Weights of a small mixture-of-experts language model, trained from scratch on English Wikipedia.
Size: 11 layers, width 448, vocabulary 32768, 93.3M parameters.
Experts: 80 experts in each of 11 layers, 64 ELU neurons an expert, 8 picks a token, a sigmoid router, a shared expert of 512 neurons.
Training: a variant of Muon for the experts, 426M tokens, 6119 steps.
Below are experts of layer 6 (counted from 0) of a mixture-of-experts language model. Rows are named router (the router's row for the expert), up (a neuron's input weights, with its number), down (a neuron's output weights, with its number) and show model dimensions 256-319. Each number is 50 + 10 x the weight over its row's rms, rounded and kept within 0 to 99.
Before each expert's rows: a language model's description of what the expert responds to; "mostly gets" lists some tokens that are sent to it at least half of the time. This comes from a sample of Wikipedia text that the model never trained on.

# expert 41
It responds to: Temporal sequence words
mostly gets: " during", " before", " later", " until", " After", " next"
router:54 59 35 57 48 54 69 53 71 72 47 46 40 51 43 66 52 35 46 54 43 55 52 62 64 38 41 51 47 50 48 49 41 38 58 58 66 45 70 43 53 59 47 44 51 52 55 61 60 37 54 50 44 44 57 36 46 52 56 45 40 26 70 71
up0:49 52 37 40 35 51 55 48 65 55 50 55 61 38 43 69 42 58 52 62 39 58 67 45 62 43 52 64 67 58 49 63 43 55 41 68 51 35 68 40 65 59 37 36 53 75 45 59 60 39 28 37 58 45 56 37 51 53 52 66 69 33 40 52
down0:48 42 33 37 32 46 53 57 72 46 47 50 46 42 58 49 46 46 48 68 77 34 40 46 28 67 55 61 48 35 62 43 51 63 52 32 44 50 36 53 50 55 55 54 45 37 62 55 31 47 42 48 58 43 31 43 53 54 54 50 41 55 46 60
up1:53 31 41 58 31 61 53 42 50 62 48 54 52 43 50 40 33 29 55 41 48 59 68 54 46 47 46 55 41 50 51 58 48 42 60 47 55 49 37 53 51 48 63 44 52 48 53 58 52 54 44 42 51 56 64 32 32 69 53 41 41 39 57 43
down1:63 44 53 53 47 37 40 55 48 44 48 58 50 35 50 72 62 41 52 46 32 36 50 67 46 60 52 39 53 52 39 42 40 37 55 62 56 25 29 58 45 57 53 54 67 49 54 35 49 50 52 37 45 49 54 48 64 39 58 44 55 50 39 46
up2:41 56 52 53 38 70 60 42 40 52 54 53 37 51 53 57 51 43 55 42 61 57 49 48 42 59 46 47 41 35 45 63 59 51 60 59 49 37 32 70 64 61 46 21 34 70 55 47 57 56 58 37 46 50 52 49 64 27 50 65 47 57 54 58
down2:49 32 43 37 41 45 55 47 39 45 48 48 38 46 38 58 48 60 56 48 35 39 47 62 51 44 35 40 60 41 52 57 69 57 35 35 41 37 43 55 43 39 39 61 53 48 42 47 50 54 52 34 62 46 44 45 55 46 55 36 53 35 49 37
up3:32 64 45 51 51 32 59 44 63 52 55 51 43 53 68 50 57 55 56 54 59 52 48 55 67 59 57 43 52 46 57 48 72 38 56 40 38 60 54 65 36 47 47 50 56 54 59 45 33 51 49 43 35 55 53 38 42 36 61 52 44 45 49 42
down3:43 51 49 53 71 51 50 64 48 63 41 41 62 65 59 71 58 40 40 52 68 50 60 48 45 55 56 51 46 45 42 48 45 40 44 39 58 54 42 50 57 34 54 63 61 54 66 35 58 61 55 47 54 35 34 64 53 37 59 47 46 45 56 40
up4:49 56 54 45 66 59 58 65 68 72 44 52 50 35 49 55 55 56 58 54 36 50 54 32 52 33 59 56 43 55 59 55 44 64 46 44 79 30 56 53 56 61 58 50 61 50 37 37 45 53 38 55 50 50 44 47 51 56 52 48 33 46 57 74
down4:50 69 50 48 52 54 49 53 48 61 45 50 52 45 51 54 37 53 62 65 43 55 58 31 51 25 57 37 42 39 50 56 57 43 43 51 44 64 59 63 47 54 44 43 38 65 46 36 36 52 35 57 46 42 52 59 59 55 35 62 41 30 53 65
up5:49 66 39 37 53 46 65 36 63 62 44 48 52 58 40 61 51 49 60 52 47 49 50 65 59 32 50 43 48 54 57 40 40 46 51 48 45 63 66 53 44 58 57 53 44 47 48 50 32 36 54 55 46 58 66 25 41 51 67 46 38 23 60 54
down5:35 45 55 48 33 45 46 42 37 46 65 54 53 60 40 58 59 30 47 56 55 43 47 52 56 53 52 33 49 47 62 49 40 52 59 46 60 56 50 53 60 32 43 59 47 63 56 58 70 46 55 53 66 72 28 70 50 54 54 63 61 44 62 61
up6:43 56 50 46 38 44 54 60 65 68 53 41 40 44 44 48 42 33 41 56 59 40 67 49 53 72 37 42 57 54 70 40 42 35 45 62 55 52 51 47 44 58 36 42 56 59 66 61 38 45 74 41 62 53 47 51 51 28 39 61 35 36 51 52
down6:39 51 53 53 42 68 53 74 71 71 48 32 43 55 35 52 34 44 60 41 52 55 56 48 57 49 40 53 44 51 43 57 53 50 45 55 36 49 50 57 41 38 42 52 44 63 65 66 54 43 56 60 53 59 49 36 50 33 33 61 27 39 48 71
up7:65 59 60 38 51 52 65 43 46 53 52 74 37 61 47 55 50 57 36 50 40 57 66 45 58 54 41 55 69 61 53 68 52 48 40 59 48 46 27 44 54 70 56 54 58 42 47 45 52 45 40 66 41 52 47 59 35 63 55 40 69 59 67 66
down7:40 41 44 62 60 43 54 59 52 73 33 49 64 44 54 47 59 52 43 32 52 59 44 53 30 56 45 43 43 38 40 53 34 73 49 66 61 46 40 78 62 53 56 53 59 59 48 54 58 45 53 26 44 50 55 50 77 30 54 57 52 43 61 62
up8:41 40 40 15 51 40 51 60 37 49 57 39 50 48 64 50 60 47 54 33 61 52 54 59 53 32 53 71 52 35 54 36 40 66 33 48 83 70 67 27 44 50 29 49 42 22 46 46 50 47 32 56 31 29 74 42 39 55 48 43 38 41 42 60
down8:26 43 50 59 54 55 43 29 57 57 45 51 60 55 47 41 61 52 39 73 43 36 61 38 45 69 42 45 56 58 58 30 38 24 48 47 50 39 42 39 53 53 40 60 30 58 53 64 36 46 54 30 56 67 43 48 57 52 45 55 70 58 39 53
up9:65 53 72 41 63 51 69 61 42 52 47 79 53 43 49 39 63 45 63 46 35 65 55 34 51 42 55 44 56 38 47 34 28 63 49 43 55 52 45 56 32 51 67 24 41 63 61 41 69 35 52 48 71 40 48 43 72 47 43 35 57 47 56 57
down9:38 63 40 32 62 46 32 54 51 61 31 56 57 45 58 45 41 46 54 57 55 54 49 70 38 48 40 57 44 41 46 49 57 65 45 56 34 49 44 50 41 54 56 36 33 52 58 57 41 43 60 61 52 68 49 38 52 48 53 39 46 57 41 62
up10:45 65 57 49 41 42 81 63 36 58 32 41 42 41 35 56 47 46 49 68 47 31 26 48 59 49 61 54 43 57 62 47 52 50 64 45 31 55 41 59 57 55 42 40 54 65 41 55 53 56 60 38 67 36 50 38 62 59 42 53 30 48 59 36
down10:63 45 48 48 55 51 48 43 64 55 56 55 48 45 30 44 55 60 48 62 33 48 63 33 36 41 41 38 55 57 51 82 41 51 48 62 60 51 47 40 53 53 58 46 55 42 62 62 54 48 39 41 53 41 45 55 50 58 44 52 43 45 42 53
up11:51 53 54 63 54 46 71 33 44 56 33 47 44 55 44 65 52 41 54 56 46 65 54 43 48 55 51 53 44 70 32 52 44 42 82 44 46 37 48 58 45 56 65 57 67 37 66 51 61 53 65 55 56 48 57 43 46 47 52 38 39 46 40 49
down11:61 63 41 37 56 52 52 47 59 50 52 59 59 48 63 54 45 63 73 48 40 52 54 38 52 55 37 64 51 38 58 38 49 57 42 75 47 40 48 73 28 49 56 45 56 50 46 50 61 58 52 51 53 48 42 44 53 63 52 53 54 43 51 45
up12:50 55 53 51 38 64 54 52 37 48 55 40 40 55 46 48 63 46 54 47 46 65 36 48 61 52 53 52 41 52 43 51 59 47 34 58 51 46 62 53 45 60 51 50 57 36 44 61 70 26 33 34 59 52 57 50 46 51 51 49 27 33 48 49
down12:50 62 36 53 58 44 42 56 49 63 52 69 53 64 58 46 44 47 54 30 50 62 30 58 43 49 34 54 46 51 76 47 45 54 59 48 41 55 44 64 66 49 54 42 42 34 46 35 43 57 53 38 61 44 39 58 70 45 38 52 54 39 45 53
up13:50 39 64 45 44 32 51 50 60 67 50 50 40 48 62 46 53 54 40 42 43 63 36 63 35 64 54 49 52 45 51 55 39 36 53 58 53 55 52 44 45 44 58 65 42 62 47 60 53 32 54 39 79 43 40 65 51 50 36 53 57 52 48 44
down13:55 34 59 35 49 67 40 42 57 58 46 39 53 42 52 37 32 43 55 47 51 65 43 68 53 55 53 64 47 54 36 78 39 50 18 34 56 68 48 36 45 52 53 73 50 66 56 48 64 53 74 67 44 48 49 64 65 43 55 60 61 50 44 34
up14:46 63 34 47 65 65 52 47 33 55 38 60 67 45 41 48 64 49 56 38 62 69 63 55 48 52 51 32 46 53 36 45 52 50 59 45 59 49 49 30 68 52 56 44 57 45 37 48 55 64 53 78 43 25 35 42 71 52 53 32 52 51 57 50
down14:58 42 51 53 33 45 56 58 57 41 45 53 48 57 66 65 65 34 27 23 61 49 43 41 61 39 57 44 52 45 44 41 46 55 53 54 54 52 31 47 62 47 43 73 57 55 74 42 62 42 46 44 47 44 47 55 57 48 42 37 55 60 45 64
up15:60 52 49 48 59 44 58 52 63 38 65 40 39 49 49 59 55 60 48 60 48 55 52 50 57 53 45 58 61 58 31 55 51 40 46 48 47 60 60 46 51 78 55 53 54 47 33 44 41 43 58 49 51 49 48 56 55 39 51 50 53 39 58 53
down15:53 41 58 52 53 29 39 45 57 47 38 38 56 58 35 45 58 43 54 55 46 61 54 51 30 51 42 35 62 52 33 46 71 56 42 52 63 36 51 50 35 64 45 57 50 53 41 28 43 44 52 55 70 55 62 53 53 60 63 59 65 70 43 35
up16:51 62 51 40 59 44 50 41 39 59 52 46 40 45 53 58 47 50 46 42 50 36 66 53 52 38 52 38 41 48 57 59 50 55 43 51 69 54 39 53 53 51 50 46 41 49 45 60 50 35 46 30 38 44 39 54 46 57 47 48 46 46 61 70
down16:52 35 55 39 44 32 57 45 26 46 58 44 27 55 52 42 57 50 47 50 53 53 47 39 46 45 37 56 28 48 60 57 37 69 30 71 43 54 42 55 60 55 47 46 54 56 44 50 82 58 36 64 62 47 51 40 47 66 38 56 54 50 59 43
up17:52 40 56 49 56 60 58 49 68 46 30 36 54 49 55 53 46 41 66 43 36 44 43 56 62 63 45 54 60 55 53 58 40 38 58 56 54 45 40 44 42 46 32 48 57 56 58 53 54 44 47 85 63 53 50 72 50 45 33 46 51 44 44 48
down17:55 47 33 47 44 52 58 60 40 52 45 34 39 52 43 39 42 47 26 39 55 71 45 53 48 55 50 56 57 42 44 40 31 46 41 38 34 67 54 58 53 65 53 58 81 51 61 50 62 57 57 50 57 43 51 62 45 50 44 46 48 35 69 67
up18:60 70 54 59 54 52 53 32 54 44 43 72 47 47 47 56 47 63 51 37 35 67 66 68 62 40 45 63 62 52 49 57 49 45 45 47 43 54 54 49 55 57 45 51 46 59 62 58 46 51 61 46 36 56 50 59 50 39 51 52 46 56 61 47
down18:44 51 31 39 53 34 50 53 33 48 51 64 38 47 35 40 50 54 49 55 27 50 53 50 62 57 48 60 30 48 55 34 54 56 58 49 35 57 41 52 55 43 45 59 57 58 68 47 48 35 58 43 56 51 50 41 58 51 44 53 44 47 36 52
up19:51 41 30 45 44 40 53 54 65 64 31 69 60 50 54 49 47 36 36 41 61 51 58 64 52 62 52 58 41 44 35 54 55 42 44 42 49 47 40 41 50 34 53 52 45 51 46 61 53 43 45 47 41 51 67 60 60 41 40 51 56 56 56 52
down19:62 45 56 61 48 57 53 59 46 52 55 67 48 48 56 55 51 36 54 55 54 40 57 56 53 41 57 35 56 48 44 49 58 55 48 48 51 67 55 46 62 50 48 32 39 41 59 70 42 48 48 71 48 45 40 59 60 55 65 56 54 46 49 42
up20:43 52 40 70 53 54 52 75 39 47 64 56 69 47 47 41 56 47 44 47 55 52 68 41 43 53 58 58 67 58 64 54 52 53 73 45 54 36 37 54 52 61 58 53 74 62 43 32 49 47 42 30 55 56 72 51 57 44 61 63 39 46 56 76
down20:62 58 45 61 38 68 67 41 41 42 40 46 47 59 51 48 45 55 43 67 39 53 41 55 47 34 63 51 31 56 55 46 35 38 50 56 54 37 47 67 40 44 48 46 45 51 47 49 34 41 47 53 46 68 64 51 52 63 55 29 55 33 46 58
up21:55 42 50 59 56 54 72 40 53 59 69 38 53 23 51 48 47 56 58 55 41 54 65 55 42 68 72 60 57 58 53 54 41 24 46 58 53 50 58 59 48 56 41 43 41 35 39 41 64 43 49 44 53 43 47 59 58 63 56 39 61 41 48 37
down21:44 39 65 54 40 55 51 62 64 36 26 41 49 58 29 53 54 47 32 52 35 53 59 40 65 53 56 30 51 38 47 55 76 60 46 50 44 48 54 38 54 63 40 46 33 53 49 60 59 51 17 67 48 46 63 58 50 50 41 37 46 49 61 59
up22:49 45 46 66 38 39 55 33 59 71 57 45 44 34 35 45 54 39 52 51 47 42 46 49 45 53 55 53 41 70 50 58 54 62 39 57 39 52 53 43 50 41 59 57 62 56 53 41 44 38 41 49 49 57 33 51 37 50 39 55 44 58 32 61
down22:33 53 46 54 41 62 43 70 50 46 37 42 41 42 72 43 45 39 56 42 53 40 50 55 43 37 56 52 63 49 33 28 52 63 52 47 49 52 39 52 41 37 51 40 53 46 42 32 45 63 25 60 49 67 40 24 50 53 55 50 61 47 46 49
up23:45 54 51 39 22 70 63 50 62 50 55 74 51 40 44 51 57 46 58 49 63 36 65 57 39 54 52 43 54 56 55 55 52 36 61 43 45 56 56 60 53 47 43 51 41 55 45 61 54 57 65 40 66 33 62 48 59 41 47 51 30 38 51 67
down23:71 51 40 55 39 33 41 56 37 40 48 43 48 63 46 63 52 60 62 46 31 56 56 35 60 49 41 63 28 66 44 57 46 47 45 41 47 45 48 39 36 52 47 81 40 42 23 57 56 51 48 37 51 45 46 59 41 61 60 65 52 53 43 68
up24:57 34 53 73 49 55 48 54 62 48 38 51 57 75 63 47 47 50 53 55 43 66 43 61 57 56 45 42 50 43 37 46 57 49 50 38 39 46 44 61 59 40 62 34 68 50 46 39 48 61 42 45 45 37 50 53 48 60 61 36 56 41 49 68
down24:48 59 39 79 64 46 38 49 45 53 57 63 44 61 49 52 40 70 55 65 45 58 66 56 66 46 56 48 49 66 37 35 58 40 57 46 51 54 61 44 35 53 37 56 61 36 59 45 47 54 47 55 39 57 64 53 40 44 17 47 46 46 65 16